Weights of a small mixture-of-experts language model, trained from scratch on English Wikipedia: 692M tokens.
Below are experts of layer 6 (counted from 0) of a mixture-of-experts language model. Rows are named router (the router's row for the expert), up (a neuron's input weights, with its number) and show model dimensions 0-127. Each number is 500 + 25 x the weight over its row's rms, rounded and kept within 0 to 999. Numbers have three digits each.
After each expert's rows: a language model's description of what the expert responds to; "mostly gets" lists some tokens that are sent to it at least half of the time. This comes from a sample of Wikipedia text that the model never trained on.

# expert 2
router:506517480499471460508497567508471490463491526488505495490517525541515526497509514483530491508502437481485476510502448440492525499505480462498492489492491489508473509511493472514527486478523505499450473490504458482490479497483521473497540510531526504497460490497450573493519516518501506531504485535491510544504546568496481489470512480520474490541478491492494531486476519468546523532479
up7:489528502500536475514514539503434496463482508487530500492483516487471542528516484518499480491523509528474512556494497473521504464504511484493532488455432494481471483526513474498511520535497478521508505488514488506511504505495492519500502496519493519511446463472489531499500428520482480526506483512529557544502491484475533540496497451470501505502483458539499540552527457528488492512513
up8:470449430483462511525494513476521514557483525507511500450514455483531505526530521468484495497526496501515489511466519559470491529443492501512512488517504465504497495467495489497492475531513501476492470515493487498484526528528472467516510487494515479463527521469518566497460476515519508531457495518483466498540504463468482482544503517485467511540504490499465519494529499503488539484496
up9:558470456497529513497523481516515483512514518475500483499511494508452515537538507525501502508555486529487489474475496510500480533515504491498542467481493484514521494535474455528499498537490479439473485454497503509502493514477526550483509469501497495513466469481469554479516499500497538499457488487485487476472553532472485496548496523500442478456495472514472507493479445507499465503497
up10:523526490530413507514519479541505475500540506497487497455512490480498493526482499479501505495487518521460463469513501459506505530542481530467517491517528471475526546504505464515517479545519493484495451537496466487534498515498517434531521465520483487494493489476517490518511493488469526538477498483481499528518518519456522481513490448467473495473491463479508521481492526491513532449488
up11:548475471479527502497471514519461473520475525523485517501476508524526503510476486494468484516505471494500454491552469444518528549514470517481491514494507541503499484500522520482500489458496510488506503492531530496542469473480524476516513484509555523477471528505521481439512478494548542501507499480541458494486485499490454532491521493512514460547478523505534454475494482465493502519541
up12:547493493496508496541494494490510481488495454488463476484454516483478500484514445491561454516476469505464530537486534497495451481486511515527502492488496488535495526482522484528514475481480500512523521521556434461530504517484473471501488530492519485500495490494507515465466502487470514520500486489489536545487539518472524486458503460484516527508453492500518496564465482473513482499481
up13:498468498529532480441516504532544454538501485545533508473519503497464541527520470453506494494527519506483478565521488499482466503526494502518489504526491494529487497523491466538432495494562517473473485522457521514484510523478523498482494521489503490512492482499516542516495534469544506509534449498540521521470482491482479505517527520481472461500482526475517501508512497524495481464489
up14:464520538514467459494468510524482473509513528518549482560507506513491533448486492467530465516481470510482467510512419480511526526502478526484450496490490491476461526505492488524467469480481481491513512479481476447474494525464472515485496456543523508475531465506487475492501469531481504527476535506502477522505504500538533506489525497463495503541517471490490500504490493481466515470490
up15:453496474494511449515488530509458482503492482493532438496493477502525444502525512509504470481513457492506472523480471495507544494505516508525496445510482521491501507467519510495549505516525542535470514482527463531494477506511501450434507520481492517501490473489506492489480518476498511488473482515472521542525530505500447498508483452559489485476468507446484490531494509536486492476515
up16:477487472531484511482518517507487472478504504523473511475536522553477469457486439490526446528502499455495477529518482499504515492482499505477480478493455512532452490491499459488498505513493474525537487480471509465510500504475482490512504519482515506502547508509476469497453497478570507556515500557526527506513537529531536471532507470522503513552517488492488495499463509480528507467505
up17:494477550502499473508490495516498506493447552488511502499518485517526476536505495464470508515473521537495469500482538479492498525526465476478487504502485513563494483525528514505502504540496518474501459468527501469491503545542491506483480552506488463481516457502522432471501530502506489540506500491497492487489485469482489515522504542479524487516518454512495474507519514448508445507426
up18:506551471539523443503518501514456539484479531519525495528498478504502497493493510512446490508518490465455485444503522490453489543501509516480473500479499451532477525503494455490490506512474562473460502512528483511487476548501521467495494442521517501518504472506507524481489502494472469507483494470539496494500493514534534548502510520509497491474515461465476543483480471486481518522473
What it handles: Abbreviation and code pieces
mostly gets: "-B", "-l", "-b", " dec", " co", "_{"

# expert 15
router:512498495506500479470519506517461511515507539467498515463584497437481469506485526501477492499449444538517516508495509508493472492511555496513476474516516483521475472508535495501454503511507501486440539470519447500498501515487499525504483514498499508505450496503514545491491471498507493502503489480501499572529515531483477519566483517535478460493477454494483511492523509511507494498509
up7:511518485513500485456519482512482539502496486509514510537438461501495511506497550506482496513504523483442534509451505491503511537543523478503486490513473528527500472522549538490457489445486481486519525467491465510491499483516547553559489489508482499449489490489535516510489502511462544513522505486530484557493527498481542524454502521505507505516505519523481497481515497472467500475482
up8:501472520515498471484501482453537520533452478487513517505469479500481493500503577529451487525526500482466534526509484520516445501478562480497482500498476460538498491493530466527501487502503514464482511468460507486484520485511526475512430505484517486515472545520495526487555474512473494516469474512548518477483508499485492506483486490526479503513518530498484540485506533508454470501492
up9:518493485487512532495542505448490482525516509471477527478458512484504500469518519476484475477521466487485512509505534492519523480449442509520480476503523560474508494493511487476561516522543469468492498501560481454532522506516516542487489510515522457513511473466500500480485519520495560496499494512525519518523521521509484446514508470512521478475513493472521503482499541496540513532544
up10:516511502479534485519540465487520491513508501507489471518505514513483458474517485467535473509495526501510502497507455537518505455545488476464566523539531495506501471493484504523471449506500516506522493490539470481494480503480472516479535471523521536509515507530530497472479476511502467512462555529550473556467508478484483524469510522513497525488510471569532513481476531504493510505478
up11:529516467505512473473508501489481497473485554507518501500498500492491537482482518533480508518498472499492506452521494487496519514419478509465516450479521510517499542486535512545501528518443457520479533451488487456521504491542503533511518494540532475477509495507473514472479497489518515478485501500491534523515506445511506495519477509554517502546542493490480486498527488536479476504560
up12:473506507515496471477526515497460473569501533524504531560489522514486474505508492492513483500460489485542511470479512494500500508519491462506485523517485549520516518518459486506505479502507489508461510512490522459518538488532443494474454525474541518516542506526538482481491483528500463464474494467507513480487495489536474512486539537486513498520538458537535499470540525485542526521486
up13:510525507488500518474488504510510461527484515479492458490513497497522426547471494521485522501481553511491493502473522490504517457489493485477494490515489539526419489486501516538508508520495494494510475488493534466476513486481473462487476518453465487522505532474510476492486456514525488451480523475481506484511523547473462502510473514547500467535523507501451476535475533548487472509502
up14:449543491516451491493454515484487500517471492493482465484486509461487512499474474507469497448505532483531504549509460516516468514519492480467530458505512507522485500449483541513503469498495470517515481494514521515481560495502488507533522495479485504505511506495514537446502465536524509520496504483474470493511452508560439460556482494485510498515475518493489498500487488531514506447489
up15:522503507474538499491512458472508496508509502495480513489515487500482528482508495463501477538515517521522528453460516505493519487560511474495442474455528547506482500547476473519482505520531497518486514476488530513515536483507493485516505532503491523480527489416491495503517501506504495521501460479492528509488507495470524539571456539490522477484497507540501475463488540477453483527468
up16:535495527439486461466491498552516536485546467519531525477496466521524479479525465499484502500532497495510496458489527563531503543501479501502487529493501475512518476504508487524482493516513490497478510493503492459518502496463512500517525534460538464526447489487525488449478495474471555490516500524488526501511478519526478463501459495549507515489536482485483507540513516525539472525500
up17:501503553473562484478525499505449539508509483487493526521546513448546504537492502514443537473477544533502518480498480504484509509535528512482511501484498509537498460532493502511494481473491495494516506500501504500526524526518510459482483519484499549484489488505551475486483497489493472503510494506482482473542508516472538497503491485478526544550471499472521501499569535456496453519499
up18:492493517519517492535490527523458513496491475538513493495499524520513475504484481479503487543536504486517510513495493473517499486567499482510496499508530526534462496541546525507507475496490526477518482458500469446512469493483494529517562524477524554513527502518537458522483536496490487507523514488518526518476492449483485548512513517535472489488488557455495536502532458499476466539505
What it handles: Head nouns after determiners
mostly gets: " film", " University", " season", "ism", " public", " series"

# expert 12
router:502495490521518522442478466436492501534480508511502500480477455475512521509463459436437511507508518508426499512498528502485490506519471545516515482508467526495502537539538507504497498503496512566534519479508523474492540524470486489484526512479498437478516506506527484488483496490507525520490563479512513489508463507491535492544502513489507501503514494471514488521537513508492497527492
up0:507517489532504504496485508509534555502482512501511492459516482475476513504502465489477514482541480541482487494527450517545535469534506451555509493507499442544493506489490467493484516515492539501502535521496491491535510507563510506496518460473467493499483532512509488490468522520487461513500493475462497527488491512475579463492477467521530553542486518500520490506492486506489540528489
up1:486549510499545504501494468492517533494504550472475518489507464465534508535497506527534490546537511495520515506476513516490476524506515515481491487477524544473485504497515494472495524517502578499491506484521490534559521522480493491470532506524499531499487550551501505483500457551500522488473493481483511504486466489461492517479511495473499462505432494478530479530475469484502461464517
up2:537529503453517531520493486521506500486485457513479507513481447510543550507474502493518532484502504495490541526519499500483484507522476545464498515516476531478494525515486513500495549491524505503525473489545494449526560486502497535497527476536485491503507486510559519482467483468510504497509529473488536509482486490443493452512503530459533457503517506512538474471513511471457528497534
up3:522520479491475509482488481518524491470512499482497485513468513499539499498471497525506486461509484486505508508486492486482460520524542520473490500474533522493466553539547503470471523538477513466530492442481516490496482507480540500537526469498557468484456478555509513471536455473511485492541475516483522515511523496525458464553505498505488481492543498502483501535488482530542460486515
up4:480524506500535516493484534535492482491473515476499536503477466542510513497470504497508508498540500471482519493534507461549513499533513478507488482495508482526442506519492506494452457532500473468474503492470487485492530457482496496504493497561513440486489479436517531477508523521470548480513540515486473473517498533489497476482507528510510528565503461490501463533547484505470482488500
up5:516498503498468520497512487506497484478428502483506477473479475526530500496503512505527466529550500493480499487515491496535464523488516529490483502463518466501505486493542556519515459485468516477516522434454502491482500517475571491527483508479507511460489558527506508493486475493505508466491465516537508536499488502500501483458469475492450530491489516473489502537487545499451503486544
up6:505526479510555489504513491463537521528503479474484543498507500499499470517530488516484514521519503517498492494466526513506500494504482509502518446536468498523492490474478526471514520501567531454493549492502501538540462477493494470494508527484480507514492513489483539501493462523473463506502574490481516472513491503448483449463527539479490508535489546473524556516489532540500500497483
up7:509480463479491500526455537505517516516522481528481480522457520471508516512514551442497509530472536524497502501503497465481475502508519492533518494519449443492477458447458517545535524473538489495464500514492483495488535531498506522485491527531504477525516481499497497485499531525514488525456527478508536480517494497493511453525481510472509474472573533516498529500480530485475476492505
up8:530438449459529524475502515546540513520523517453501491516533519526471485528489493470513517524478561498533488519480505481536468492491502497492510496529464508467517507503490490479484551535549479492476494465553513498484485475458502520525530527466460488483480523473492485465523479498476500513553524501497527522462487519460501489471509545483483469518504500514487500509487479491510531485523
up9:495499509467530467479480473470563505507458496447486506484509515485515496519548472482516492500462466510526468473491482509557449549487481532504518496566486500507504498544519488476491488519512508492508553518488540485471465471484492483484492495474454525506485516507500523530474485496488550491519510532487521503471487475484499466471505513557509514537436519510499525491506472494479484496517
up10:537484484454487524524498502520528500539475530522478507450462499462451516516489520484511483506509511452497512477507474542487506513513489497532500519512491473465503513498536520507494496448458527469495512490532469512473513539502520512451494500562456458505500490537489512532480483500527478530502514509450461526493532503513436517514510470493487515465530495477538518489542535487499496515525
up11:509478522527469493499540463503476532532503537525468470503473477492505501528505537483504511481513509498490496494486549489469524512492517521522501522475500469564451529493481542501508477515500512514483513532534440493526499540494493524446507495482528479500482505449546495467536489539493527515475500484472463488477499537521497494464486516485485531506543462514532507462471456469547498490511
What it handles: Prepositions and conjunctions
mostly gets: " and", " in", " to", " as", " with", " on"

# expert 14
router:498506513449495474500477472506514493522522520485486423512482459528462468548550458529497469505469470505526487491527496479526427525524569519508492492485522508544508491487496512510504481476506514503517498506519523518563485560553488479485490486476483501478516468487528478480496483490497505513496461491478507485505468488504521508492521499479460532500535528498496502517534498526535505471497
up0:508509489539529473534507468493483518545504500468508503454476518502518443473511510547492491513502508504529500533507472531472479478535525502506455459485469511512491499510492473502479503488461534537489528489541472462522487534541483488485449454509469498524480468538492477513511508499464511514446515500486487475499490449512512512444494511525501514527526466446524491514504504527524499464531
up1:495478473514500503507520485494479490506472476475490508471493536510495476506517509512508475518506540443523483488534513465518510492518515491519479502509444508512512493462547462513504494514462476485499494496512526499525512479512505542530537535509447506512522510504536485482494487487493501478491534529570472533510517518478502477509534440477499559521499497506508519462411483519465482463459
up2:508490540504475486476442447480521474483487493496498515482505467494532458502528534510518504487515458536497496541455512497494477504518520473481477499478520522497509513520493474519539502532516512512596520509552523497486466501493497481464476486471481521483512541460468513487487500545493487498512473497503514543494496526503453517512490514473521456491561497533516498477483500469490549520500
up3:485491491542512499539504460505476493518528520508498509515478487521522525507531493483525531519532530524525530493522509490481512493512485546496483463484491497502435515518537478526525474463438481467513481509488525486540541524552520488526542476496457521493493441438474478499482506474507490513530526523492487525486479508511534498476473504459515513505463444501507542502464471512505502491492
up4:537505505515531552513506502535475504508546500520491464484502488487509481495482506476526494526495460512505497503532448495502509516484518504529475488492514511493458452521474485517523514462523532513535478521543494532503479479520559539523508490480450506462547509446512522468507511515496506475495492547440498542508508532487522499523495500509438523490549523533508447498521482490477493500509
up5:553547524492517488467522478499479540489503528517521502465497486507477489555514451526522530503506489497541498454509460476518524490503491505457471481438527537515496537483443498531480503515503482496505494477471509534538542501527494515488514496485516529512504503524502494482554521523431528494483480496529528526485522500512526479519486530478481530496516459463500502518544509517516501532517
up6:511457462484548543493532483491521476512478499525488453501555521465491548495419482515505559458484511513498444473542500525498493466511505471485510522510506503434509516524504492507488517508489500511480526494493514523529497515519514513482454490461520465486513488517508491468491465493466526496525489540492456483532494481515512528510525515513506520491479509491502497513496487467440473508470
up7:485468520512456532495490500492499571521485512528503487528536519470467521484525490484513470497515549526500513498480439461469497489484517497487465522459493496518477497499506470468479500525570500496524480537496458535546515482456484502541496494463545483488484517494540469501535481488505510494483500501512505490518530500468522504497524482505523545496492468524509543542495497526495464518450
up8:465519522488492485534492528541508512488496500505500464473517494533491493459571545539485506525486522512554466472514481535546463508482489479418494508521487515511502503484506483480527469491450502496559494481527535503516503477463538500515534527521533491485510509487505465512504505457501511496483501538494534512489508481498465499495497525549479474549490498529517490519491475531504480495460
up9:469543516460573525472515479506523535495472515489501478488513455501481485512508472509475542473463504533492506483495527466491557505530487473555482502467518515488483495512508516454496467498490509486478482464484521479482533505507511494493475525492519541481520458502512479476482529523523457512551491563505462502512515478508461499523516496505524533557479488499489521500476522474507464468491
up10:493525496511466513483497462511467531464494524482527507502506501490569506528511473488481512515497491508527491516548470483529531507493509489520492451449481498531486555568486481481508510517498487473561502506490473520506457491477534526502522523488518533492507474516483485485566485467503496461516510523497489504561503530548506517566509474485540527485524498509484487499497474511492526499484
up11:476486512475525538544474501494557477501509440504493502500473500495501544533527503519490519499458537457513518537498517500486489532521511479554575519510485473488497526509495487490482461499569470500453498503505510510484515511471425498510502516481481445483483499501529471480480482486491486507522507547508532466494498479530500517503511525495482511525503489476536549513496530529514509508482
What it handles: Digits in numbers
mostly gets: "0", "2", "8", "9", "7", "1"

# expert 10
router:496539514503484488513507532513506498476497477438446518497484562467503475510545543532501481503521517526517502506517433514494506528488470538460476504518461549493488486515497461500473502501538507500494491448502520480506572496557526462483476505475514498450472512511502509492499489544458539494499526536521491493477505486510530477458517495526488510502461483514487489524505499504488514504488
up7:480555517513495482488537482500499510485478475477486539480493497446555509494505518493477537482502472497510480448509517490486452522492464499549489514536503498510502541492527443524496491465514454500501502460504467473499478550555530484492464503523514458522527516494495518465511531500508486482541481500517494500457501479504485511525479466519472492533519505455490481450475500492529531481533
up8:502499508522473518487453447502499506494490477517520497489471455528507481537505504458471483528514479548466436504499491535474502501509522562495505525520485495524492522500538472488524515496441483517499530486521518548502470509537492508497497518486491479475521521488492505474508463485544486469528524517539506500528540506537507482489485469440490514479455493464479546530513456503501521475480
up9:519514509517513518536491531536505492479508512493513495521518495446473494512527515464498503520512495488456498492518492476510483533539482504498525526511489505483488494516497532569520483496497516497485567475473497461465531511472484531495500453511521505459486534447501493456499479514518536512540493505542461462537501494481482485465502500489485481546501543545526487539509483452457460531494
up10:469490504484502500521473512500490493498468520494516523524513522530516461522498491492538528483477482551515486520516501526509523479476477505491491494487492509540473450475512463516494528505503494521494557490525497484473549510490536455484476479513606492519464482497500496528488506504493520503578479500539547476506460446502491511485530489518510488487514480498529446497493496466512525492481
up11:458514536492481551509514535513494496527506507525525482451491532503483474542490521468447502512490503478510548515514484477506528506496501513508474505524492503497477499514532504477464530481472508533509500500543532431489496506489492504500480489447473510482503501494496557561451496543448497495510518507483495526515504529485540459476530556498521495527540486483452504531484500519499500510473
up12:525548457512475497502527473509514504518459512476529485489459482467488502488500496500502491511415523532496465526523467491488480499549534532478478510524506494486508521518493509497475511499493488524502531461484498486537508543451543518494500471500461540500470504493476471506497506551550484487523532560501525449512520479501484471496494488473540515453479520479479516471497527490491475516509
up13:547513493561490504477490528489475482511515520517486523503519505486522503532522466512464504551485492513509493434522492471515508467523511566469458468484494473479477520487534546451513482491495491485495503483479490520516465533510509494555472504492513472484464587524506481485463497516446509471489485490495489479471494510485506518467524523489454504485512479511467488499502482528492482492530
up14:482492496493477497479495479537519495524553483534532525482490508486507493494516454511525485499549514499472486520475501489501505551544503536517558500489511457507465497468461480537483504476488499506464503450528505466538496501498477484527532510482493476501502529523542479502499483543506538507487486543533549460457544507443500489469531511463489529513540516522508516535481511480488490506479
up15:460492475495499529465508487506551444508499491529464477527527487512462495543502490473496524542527515533510507537529521479521506443456474538503509510509473499525475529554501453490505495501493497527505499537527486538503483538467547498456515486452503507521517506484531446503502528477473527504510521522475509478536499513531517496484498511565524489491493507495503516490473487540477471521507
up16:507535520468515483499530520491483519491511558493506505520492539514488469498485489526516489522460481524468524536480513443498464515506515520522531518499488518507522511501504532559540498510474515493465520441496493477445524521536521451532495464492486497554508485506449521515483500510491563529459520511509502466499464498516522467478534485514483480484497500510479491519532456493546490491516
up17:478514507507483513459538508454523524502513482517490497466488492533483481554533562524485485523512493491486522495479475524460497522533478466537509489493498483529468517471484493501517539458487499540511481538492526517474529542517472494491484481466469497493536507462494501464509487550531466512531508496473502459517461462509531488481524537514490492559520519496530525531516502496466463528471
up18:515480472483499467517496492530460514491499511485483509504510509530480547504462518511506492517510552519525477514480482485509535456495492503471518550532498534533520538500507515527473519482537544487432466453497540460528520478494484500497492452513499494485527487505525491496483462488486534513489517496542518456465513469519487512533523482493442540526482510478527523524462511483479504547482
What it handles: Table cell separators
mostly gets: " |", ";", " –;", " —", "″N", " -"

# expert 9
router:505522486492487466511486557487482497454487529481482493486530517547525539502530509486519481506498436468485475511515462461495541496509488473496467485497504491508471509513506472513537484482515504489483473485502472490493493487474522473507531507536520503489446491496483582503514526522502508530503483540489506544500546573481472506468512478523489505543485496497492538488474530467532531537482
up0:489516514478498465523535522484515508441489469505498501509535466491502511497480489449515510500476478467457489526577511528495493515507481530488526492500508507498429473519517541483489517497507479492516502526565518512483495532488554513436529467496477545514503506500507500457497488482482495525545519490494530507480492470482514510489503481505472461500496505498522436521513477505525512495443
up1:506555508493502498494524498504503476499494487491488509537521515504463503483487516485439476487500512509499507505516515507506508520492518527524485453522485489532449447507478486512560476478522514480551485524487508496484497493500460459446464493495474465437471504507494520487475469501524445504500473493518513530494505535478497515543537466528533446492511473466505435489507522466467504506489
up2:492506440513502500474544480462472485495493444510487486480489481538548502550499522464487464505532506528482497492548489525504468536507489497504484498489486496457479505503433501486515526535534497531529509448539525460539512482498483523485445519493491484468482527511496482479514456543517508524511491525497476453445501456510496539519498511489502503505490488510515505518524520514525488527512
up3:481503505455514484541481504494538517474501457506487475488536495499504521535506569473495495475528451479516488508495457472483492492512496504460506464486488485497500489490528499528445506537470489490509439529503523473506513509530477513500506490494485523501460492529503483475534484501501486507530514479476519528575514507466557487495486506502491512471525475529453493475514566470474549512509
up4:524497505475490474490486534530495476490495524469516491506505517471514498530508459495525467442498490450518517479512541545456514502485503504521486498492450489544479490512510526502486477507516505519502504507514494529535549514486489510471533498504518474526467497488514495446527475480477518514483467497507435477539517519456523479491536549496492476488523477506512456544475560532505449514472
up5:467539517503542513487526485512483528499505498518501464476485497484501463573534500493493471511485489471481472469528518509462527503495551531518499487492481525510454516516482497499540514496489491487505533542555483526508547540543512499482517532458516499491537492491460481501526443509446488475539500506461503516508515492490520497479517507527533481501508512489471496516418508519495508493529
up6:506552498550467526461457501524508501532459510540471515493478519479485487504511507526472497516499493507523492482515423520475485503487498514529476456476499501491492477489513464512509504498522530508496525499522484497473500500519489519504486501526473541493508508468531519500435493553493509514494543485521528515498510528500571521506497496510485570501498497490460484481545536425492495476494
up7:531504479487507485541490482511513479499488486557489482461537515487543489478465530505488484507532516499472503540514484463506510512502518525542505502491464488497513517478550480503479472466435490470527528545478503483483493517492521515518510517521478503494505482518458527456493504535490536515494558523520457542546511532466508502467549507529464484471501481518510511501512453446502478491509
up8:471470468513523462495497526469518493560544561476517495476464503522526516491506512499509515493503498496492484509489515512520543483515495522512528491470512521507472517490497539467481504488487552507548506531523508516541492488529446495436529473485504500505528503552485501470493540518483538515501493514520473510541504492516506496516499500558465481510460520491501489559470480477493560477517
up9:509541437522494472500501456488451506528503526493495496479506497540488486497487475495510455519486491497499448538533507486524550522496474486499498494525484499505485512441514530484453523523512483466497499519516510457512551515485516502498493532448526558492449495460508502479470534523521490505523487536468519514452495549486480504489504507489501509521506492466522532509499513450522525460482
up10:536492490549517453495482492506513438507457462480518520504454521506457478483514516480510468502447496531486468496452502536516517499502457535509515493502518546519500494527527516503457487506541518531510480459483491547503521535504510507523474526548481481487461500460466464495529530487507456474502539489496500534468514493506531469497520481524464518484492508508490517475473493490507485498459
up11:541514500491480470493461490538531502512462524529503484483520533487536510518498498440510493499444454515503492526559510530484449578481502522501503503501488530497499507514500540459469445536517511510506452513503503531495510503543475490462498487465555513500482475488478503484517487506508508475517505503475496483473474504530512508462506507485492499505514453473517536485507520531494540469467
What it handles: Phrase and section starts
mostly gets: " This", "==", " A", " My", " An", "==="

# expert 11
router:515526488491475456511488569498485490462481512486505491494532512537520526496508510484523485505497424470489471515512459466485529504508489469488482488493498491507471499512505476509535482478523504497456472491507467477483484489470516489511541524530524504493459489493475583504518520525499503528503483538480504540498548559498473503471514465514481480539476491496493528481475520477553524537472
up0:494514511517486519490495529475495526491491541515429494527480510472504489505455516440501488514476520507510482504483491479484500517513540493468450492462507510524546490491468497525508484546502525527515487514492486488490521482500490504504522492456527527468492506507518445506478535478508561463509473483495513507575428503507512487464505510489490522494479487525491480472550465499492557489475
up1:502511495510483491522485530478518478492468516521504474512498496525520492476458536461487453516510497487481497481568475495440462496516498504544485505544453420506532494507522500500531497507506499538443483481475478522487511496464496528517455480518502560512524516500508510478503507520510504503491551507493494509514534477494470507524486486517514507554483501500467513523539536490465489488443
up2:518499484509490473484475514525472479462494512492524469467519539509473516523521555488464507490499518510524485561501523490473504520462466474490472493509497492510527493491486522496481506485474522478508511499557488530524491493523533516523526518428555503508501455531489521515514501483517498531564502491500482534536481488450474529506483532513464469483467505485480523512546452486466480528469
up3:547520523503486522452484494513539494527456487474457467551454533499465513489506456493541505520499490483511493456465480506496479542514490536463533474485515495535507508515475503511502506524485548493509485450475516467510530494505492489494515472539522498503463513537534484473500532471491539571437474457513515495525506491489497488509491514503523490517533503485470509502499498482514463477475
up4:479518502529498484523475524489532523526511447462496507517483490554532503514535495470507464539474451443441495479466497484468471521499479469567508473494514514495493478512508456525525507487474531501483519516486516468523503508483531563509490492529515494495470511503456519461493550560493511535495500497477507506513522511540511490481508501485506488453487498505486478480524495482503506545513
up5:517484453476537488488517522533514526531489501475508468454471465512449477498505471494500489462448504508506492503482505458499487507476503491479496483498488441520495494465513495495464513487514538485480524505521459477470526464531527496486509498525527501556494501463489529508543549521479507541449480554547502551525495554504505511475516500469499509493539466526530500497503497518483504517492
up6:495481496536495501488486494450481486501482490506531478483481489466456487508509495556459515479494505504491431500486468496467475497445496516527480483487494513539506467515472442515480481498555501518544516472538515494517503488457499487553520497534482538539530501476511527519507518531546519534494510502520501502492499504516509488505533437494486520530512517461464513545530476500509480493470
up7:550479530510516508504491467457493507500512496524505518487480471494479481561529512499494503516534519520465519472498519509492434520442450518487494473521489516487492500481510507521479512476502507492523483493537469491498528524480523449489509511502476529446510520478530550495488515489538453510516544451515511493483514524508514502513512524500532486557526499558476496454529488458511511530478
up8:506519461446490440457519471523497527523532488459505530478471500527475507454481502524516447473492505489510574510508538485473517479509490508497504506486493492541532504486526491543496537474523520511516506467521435488512499507520505546518507504436547520504485508525476477473507501495511515520543509515504483521516507522467505510495521481500452503461491466478495495474529471505512523523489
up9:518552456523518521464514512486505547491481479526489498515494512502471461503583518515495521497493528497549485530517503497472435509525554463489498515509516451489531475507514460503480497517502514496529525495552477506506536504491515505526546482496496471489536510496511514474503514527514486488528487521503486509481478451485536485507502507504499453520574479500497490506550507510528462515487
up10:531485535543466472500544499454508495518570505507494516511493473485507475510512466518464529520519467509505469481486461509510505498503487489518511520495464466514507468485509425525512513508525466504441514464516490490541462523481463494483507495490493489498544476496495503501510495552473495542486488552484527533512501477490478454512498513509482513510461505482525499487446521516550534482511
up11:526547499560513518493529528490542461498523496493532513529465518539510495505470486474434524489503480518474511491497524498467543493531515488493453467502533505526474504494505483494526437483500501522464469519465529473484522505537513462510532516518485488501502470474462525500489542487465508503505505478523519465550564480501477520507481468479493516515490476520499507497534541489487502468472
What it handles: Word-initial stems
mostly gets: " exp", " med", " reg", " def", " Sw", " ret"

# expert 4
router:533493474478508493507514479499510450503498464480465510504499554511429523493505465504492506528471531485504501501483551523470512500500470483517530489473518505514511520497498500539521486508475509471474487513512512512559507500492512519512476496489511520515508482461493499490494461506512504487508496449487528491529564495511547557494477502573504515502498432553501493486461532479483496526448
up7:534509487498477512462477460513511498551517480529462505512499510473480507464482473503487486512485560478493493487500496517506553485505488471521498499475487525533534521525528456491540487490520503469484469489518512487498488502462532549554482449458502524482507514523473519472464514469469522487487555454467504538490534505462477494534476464505508473503518503494461482474503496474482502484551
up8:526535502418490485500517468474458512470498484530499484498524471499489506496502459476503486498495515504515538465474510507491508535537471508460525495488489506571508509489497506523498478514519481489481499510545486484490517493511541511507574490530486508468431478504494521468484507470513491504447471481483528521457505518511509501500448472512504515483546494472515487496529500515559493537510
up9:478520496503505493524484537548481529508427506446498506492522469549498505517435474482478504546472496523521495504507483531521523530464521477529512506506512482528504475517496509521514498501523518452504501515472510498495524522528478494500503531525508492516519548495537500498505512487487495486463488489492519535547539510545546504495476542520500518524491526518521455458462499482456484552534
up10:499578530481507486529518505497522463520494479456494546517500505457488466510486500482497463535469495471495504492450501507484500489498540494502486509512492511488524500464519520517509501495486519486510482514484483496489514488554483511461476487483453532497489472461509500500536439527512520475442459511517548501546475502523512505460494526464538445533532489519494498517538552492502497506506
up11:538498533512499522486502481529504483515487525455535486464479507480492485555546465476513511490499514495495517520511483516485531481475498532500509424485501533519499521509467503532476455525488457539530468513493494484495458535499481475503525497481468491516479496531513480475456506514502510532499480475499501512501507506551548467488499501517477460443523522511472485500461493533522476431480
up12:474504507478496464483522504489499490492488566462460457476478513527488460481534511515485503537508516487506487491507456486501480471514477510439491455502525473535491513526519483524515477467465498548502455522496505484494484486490503544484515457497484494479539494492514507462522481468478455517475541450504484541473549511509492500454468532518514525499514485521490459529465502518463496503479
up13:486535501488477535457512463518534485503503494481492506534429517528446555490497484516497502487508521524506475521464502522472513512507494502497543488510501546470489509529471515520492486540470500524529474498516482477477487506491545522524478503471489493518505474467560503478517488501512520488521514516495488534515497541512488443464510503527460507520487501509420464486461479471532488516463
up14:535529490541500478478473525526493509509538439522457501516524497530509481520543483513507458514520479496526504499475492515515500477505474485466500488524449473501488492492528479478509502515521501401511471531520500510500521502493496526516559523504549437486501487453503497482465524495511518484493498488496515500525536481491490476499453515545512504525496462509478491509448475536478497527509
up15:523465500525516515537514486474477475500501514453480483471505473508509483498471503418458520476514451530518469507499516518479523516511535506495509499502516476512551476512501494495506493487532488509518482486498497478542539552458519543509471473511478478524548518470533504476501511494540479528502463529519517513465512494530476500508498510487492480482502483520552494471462553495469552485462
up16:525526489496515532505510488486503507503470508468463529488500527485492457529538510505456501501487512498477505477492525477519533516491510503522457474515546468532521475517504527520513445505562458509503495502486453488494470514520488525554498527538537515507530547499496496492487511482473485492483540483525487493483485528533496483531507508466504570494483442513503524464510548489505516524443
up17:505478497508451477507502524497475487507490493497501508537491536486500473492453508520493448494443521484482484512508533468508536488486515568536523495484491503507457515512537507462530464479470457505538505482557492550491487500546532489524496452482447490501516533495523516469460488489490499474507495514491473457539497483485505551498492506501558505516522481514510511516502514486491509526453
up18:511489473522466486474516508509471535529484468482504512487519501508498510469513482535566493513469547481488488512498512539536477512505465513500482471546514501500519510518514516522532496461561490475537475515478474489544508524478481522489516526498496489522441518500534507498473474465437538454487465500512530462528483488528485509480512493559493527493527485536493494548504461513491486499502
What it handles: Infobox field labels
mostly gets: "See", "Personal", "|---|---|---|---|\n", " Website", " Coordinates", " Born"